Below are experts of layer 4 (counted from 0) of a mixture-of-experts language model. Rows are named router (the router's row for the expert) and show model dimensions 240-279. Each number is 128 + 32 x the weight over its row's rms, rounded and kept within 0 to 255. Numbers have three digits each.
After each expert's rows: a language model's description of what the expert responds to. This comes from a sample of Wikipedia text that the model never trained on.

# expert 30
router:099105129188140113086140134123157143139153109124127136159148149089129135173153159100143100086080150142164155076125154095
Description: Quantifying words like several, various, many, such, including, word ending ary (Canary, quandary), and line breaks in census tables.

# expert 37
router:198146154098171126094065135153148150115081139127075098080218048092083146093148081155116210136098173060168126155083131116
Description: Middle syllables of foreign surnames and words, such as or in Egor, Censorship or Mezzogiorno, often in sports tables and reference lists.

# expert 34
router:184155114079142112166109180088088134115141197192108085125148094064124128129155138156082119123139123161056091131108177134
Description: Verbs and nouns of use, activity or study in expository text, such as played, playing, education, therapy, data, theory.

# expert 62
router:101139132127171126170118170107139130087136155071136087121112116098104126119108081092142100109128141073135144124126166111
Description: Pipe separators in sports schedule tables following a date or time, before an opponent name, plus some common words like "York".

# expert 0
router:138179143148206144084132157062150116124091106109076120118101139153133117125116114149117135132131212084149131148150189149
Description: Line-initial hyphens and line breaks in infobox-style key: value lists, such as "- Country:", "- Region:", plus endings like -er, -der.

# expert 35
router:104090123190087186115104145094131102138094076117117141135077144155128133150117132072134111059117173151115118051110115096
Description: Middle syllables of romanized Japanese or Arabic names, such as Shi-bu-ya, Shi-as, Ya-z-id, plus common words it, a, which, to.

# expert 54
router:133072091078160095120156039084110112186133186191133147108148170128124086128118148075061154118124138122075155135104118123
Description: Location and time prepositions, mostly in, plus at, on, throughout, across, near, and prefixes like un, re, ex.

# expert 2
router:108145085138181173129139088169144121126134081070118096135147120145174109139142107142155117093158122187112168117114084130
Description: Conjunctions and sentence-start pronouns in biographies and stubs, mostly "and", "but", "then", "He", e.g. "football player and manager".

# expert 63
router:140132162154224117149127126096142096110147140101157098180124179100078164145130123164092108163096080129127162127118179168
Description: Plural suffix -s/-es/-ities ending nouns before a comma or period (locations, routes, campuses), plus group nouns like people, members, area.

# expert 55
router:135139090109157116106101094116187119074086136177140071157142123055163107152112163110144179181115110141090184196085116126
Description: Word pieces right after Le, La or Lo in French, Portuguese and Latin names, such as al in Leal, plus month names in tables.

# expert 44
router:172156102152116158158095115150124086095094141154083117078121185163142087118175086133062149117209178138163139173134128147
Description: Infinitive "to", modals and negation like would, could, not, can, may, plus "and" or "or" joining clauses and nouns.

# expert 56
router:161139142087143085121108072085159145141091121173057158161143137106090079114128152120127110154109129139073131089095101149
Description: Standalone space token between words, often after "the", "a", "in" or a comma, before a number or noun.

# expert 25
router:090180138148114143156124129087117191187092153139101133121149102179057128114177094078127136162125119086144085137084118171
Description: Second or third digit of years, such as the 0 in 2007 or the 9 in 1995, in tables, dates and citations.

# expert 57
router:076113070143140117096122087198166149091164146162117087082117079126172150121152131101139156095113153072143102159122131087
Description: Word pieces following M or V, as in V-ir-ginia, M-y-lodontidae, Mu-tant, plus to, also, later and dashes in year ranges.

# expert 27
router:114151135145063104105115091123093143108156097117076093121091113113107106108116157132181199151149141126113137157141148138
Description: The word "the" after prepositions like of, in, to, plus their, its, those, and the "=" opening an article title line.

# expert 9
router:156121123101142086097132070093185064117103116144161113151114125116106139139103115144091084190142120123140137104100133139
Description: Bare spaces, pipes and commas in tables and lists, plus word pieces after Co/co/O, as in Co-bre, co-at of arms, co-usin.

# expert 16
router:113090095126180112139161108176100186191165136139095119138157025186122128130188155141151077158135099122162108118107145136
Description: Spaces, pipes and brackets in stat tables and infobox lines, plus the second piece of capitalized names: Pseudo, Pedro, PayPal, Denise.

# expert 24
router:151125135084143133171110162133123101107173077113146105091123156131158143167148132110067099115180153075155082184160144096
Description: Verbs and prepositions in sports reports describing games and careers, such as scored, losing, competed, traded, plus line breaks in results lists.

# expert 7
router:120136136162136134132138104142139123134097064200161127066114134074134083160114117144071112147143156138158141163097143124
Description: Middle word pieces of personal and place names, such as en in Frankenheimer or n in Stevens, plus footballer table entries and year digits.

# expert 60
router:154127085184140152170126097154158161149079071132117112167136090125089128120144128094158180149082200161194152147108114104
Description: Final pieces of surnames and place names, such as Adelak-un, Bra-he, Bas-ra, plus River, Creek, and sentence-initial He, She.

# expert 36
router:058096146164141134080148072167137114103188156166114149112115130090146116132181150188140149063166064119103130149054125135
Description: Forms of be and similar linking verbs after a subject, such as was, is, were, been, became, often opening definitions.

# expert 61
router:129083117143150096169110131137154082091104095157167118103122123114103156113168124158057110149143119106148115198114205102
Description: Publication and label names in music reception sections, such as Times, Press, Records, BBC, often after "The" or a city name.

# expert 39
router:117140163135162144097089115034127119095117145121125113164123105083102134121099141121061093106098123135101094110127077200
Description: Political and military role nouns after the, a, his: minister, president, politician, Democratic, rebel, lieutenant, communist, in government and election text.

# expert 51
router:177130157192137100138115156143124130145107081179087061087143151164099166116123148144177153131183204153111098178146139128
Description: The auxiliaries has, had, have right after a subject, usually before been or a participle, plus need, lack, must, with.

# expert 10
router:156094149159171151128096113130109086120121083141126165061077086111108130104117128140179126172144132109169126157139162097
Description: Middle or later digits of years, scores and long numbers, such as 1959, 2025, 23–29, plus mid-word pieces of foreign names.

# expert 50
router:194064113172162139129144129175145128137162079155081113109118113119109151123104087121150174132139170127179176164087120132
Description: Last token of a table cell before a pipe, such as surnames, positions, percent signs and closing brackets, e.g. "Defender", "Team", "5.8%".

# expert 48
router:146091096103125124140149128114127095155136161179126112152108090065105146169149091177128128118083143123047089132113182139
Description: Single capital letters and name-initial pieces, like Roman numeral parts XVI, abbreviations GVB, chemical or math symbols, after parentheses or commas.

# expert 26
router:148112133165082128106104160096122127157151140129156108170148120121102088174189168138127094163129097135117116120115134110
Description: Full stops ending sentences and decimal points inside numbers, plus "==" section-heading markers, e.g. "Scotland.", "3.9%", "51.65°N".

# expert 43
router:190132057157182127090109098136130113144159141119186137112138098172058063177135129151172137182096171117093167116122134144
Description: Last digits of years in date ranges, such as 2021–2024, and the suffix ist in words like novelist, Symbolist, Kurdistani.

# expert 5
router:145104112175173068084126069165181105190099078136137120123095138146077129122160120155113143129112139110146109145076131097
Description: Word pieces inside foreign proper names and places, often in sports tables or citations, such as Ko, il, tor, ini, Ma.

# expert 28
router:145161138134140175096098081087137101098123121160145066121117136124108174156067101084138178126090118072118088123126163128
Description: Heading markers (==, ===) and the line break or dash after them, plus pieces completing names like Manu, Inuyama, regardless.

# expert 20
router:190152138128217141092193148106152116129129110115050187131080143120080123127093103150149122121200174133162092110096117154
Description: Digits in numeric table cells, mostly after a decimal point or another digit, especially zeros, e.g. "1.000", "3.02%", "100%".

# expert 17
router:155141140144124131099088062136129166133130144203117091125108140103179102181161077190136180164168147169110140160111183132
Description: Middle pieces of words after me/Me/Hy-type starts, such as mo, lan, po, plus modals would, could, might, and line breaks in song or film text.

# expert 42
router:138156152105191137097114094103123070139113135121113118167159059087118104146154160097099155115045122153139135101123192124
Description: Words inside names of organizations, awards and programs, such as for in "National Center for", Award, Prize, Service, Medal.

# expert 14
router:177158081146131149151208151141113144168117161079132144147186165181150138166166148118189170167189103118139071187136134090
Description: Interior fragments of words and codes after a first letter, like "lor" in Florine, "rus" in frustration, "ato" in platoons, plus stray table digits.

# expert 23
router:102098114099129102126167110082100144154172136101125073087170154115106144142161131098116127132122115164069160151104191094
Description: Verbs and nouns describing roads, railway stations and locations, such as continue, served, route, terminus, Location, plus is, was and section headers.

# expert 12
router:123125083148157101093157187130147150163125119091108165079134096133069082150102115145171132151155101151129119153123124131
Description: Single digits inside longer numbers in tables and dates, plus nouns in military or historical prose such as source, siege, Squadron.

# expert 31
router:105132161122119073177081107138137124154106085137107112104055163120170130136131133090078060078108135141108134105149168141
Description: Verbs and prepositions in film, TV and book descriptions, such as produces, follows, feature, starring, in cast and plot summaries.

# expert 4
router:214111135160121143107098158150162151126194104139107130158138150115155142105142136174177142148144166077093117103113192123
Description: Prepositions, mostly of, also at, on, from, in, de, near, before a determiner or noun: importance of faith, Griffin at WSOF.

# expert 6
router:144124144114179125105106105136111138170142140141104112169130134136112131101134135152122106120048145182058140155144166141
Description: Word-initial pieces in descriptions of places, buildings, roads and railways, such as p(ivot), p(lain), Ho(bble), and words like railway, Elevation.

# expert 59
router:151125163170164095165119118105121127110154129097067155164122113081160132125091117160170129153124125110145134135108167140
Description: Final 0 digits in years, times and scores, the piece lam in Flame or Flamengo, and words like this, show, tour.

# expert 8
router:092103135122159123141170127144126099153181066115122083177115074139116114128150150074131139117134202091124132150158131115
Description: First pieces of capitalized names and words in lists and tables, e.g. "Ba" in Bacolod, "Ra" in Ravi, "Born", "Died", "Pld".

# expert 1
router:170130094145129102080142092155151150131151181177104097114174108080085113142170051111168177171149143163114119103125094118
Description: Digits of years just after a month or "in", such as the 2 of 2012 in "In June 2012", plus assorted nouns and words in history prose.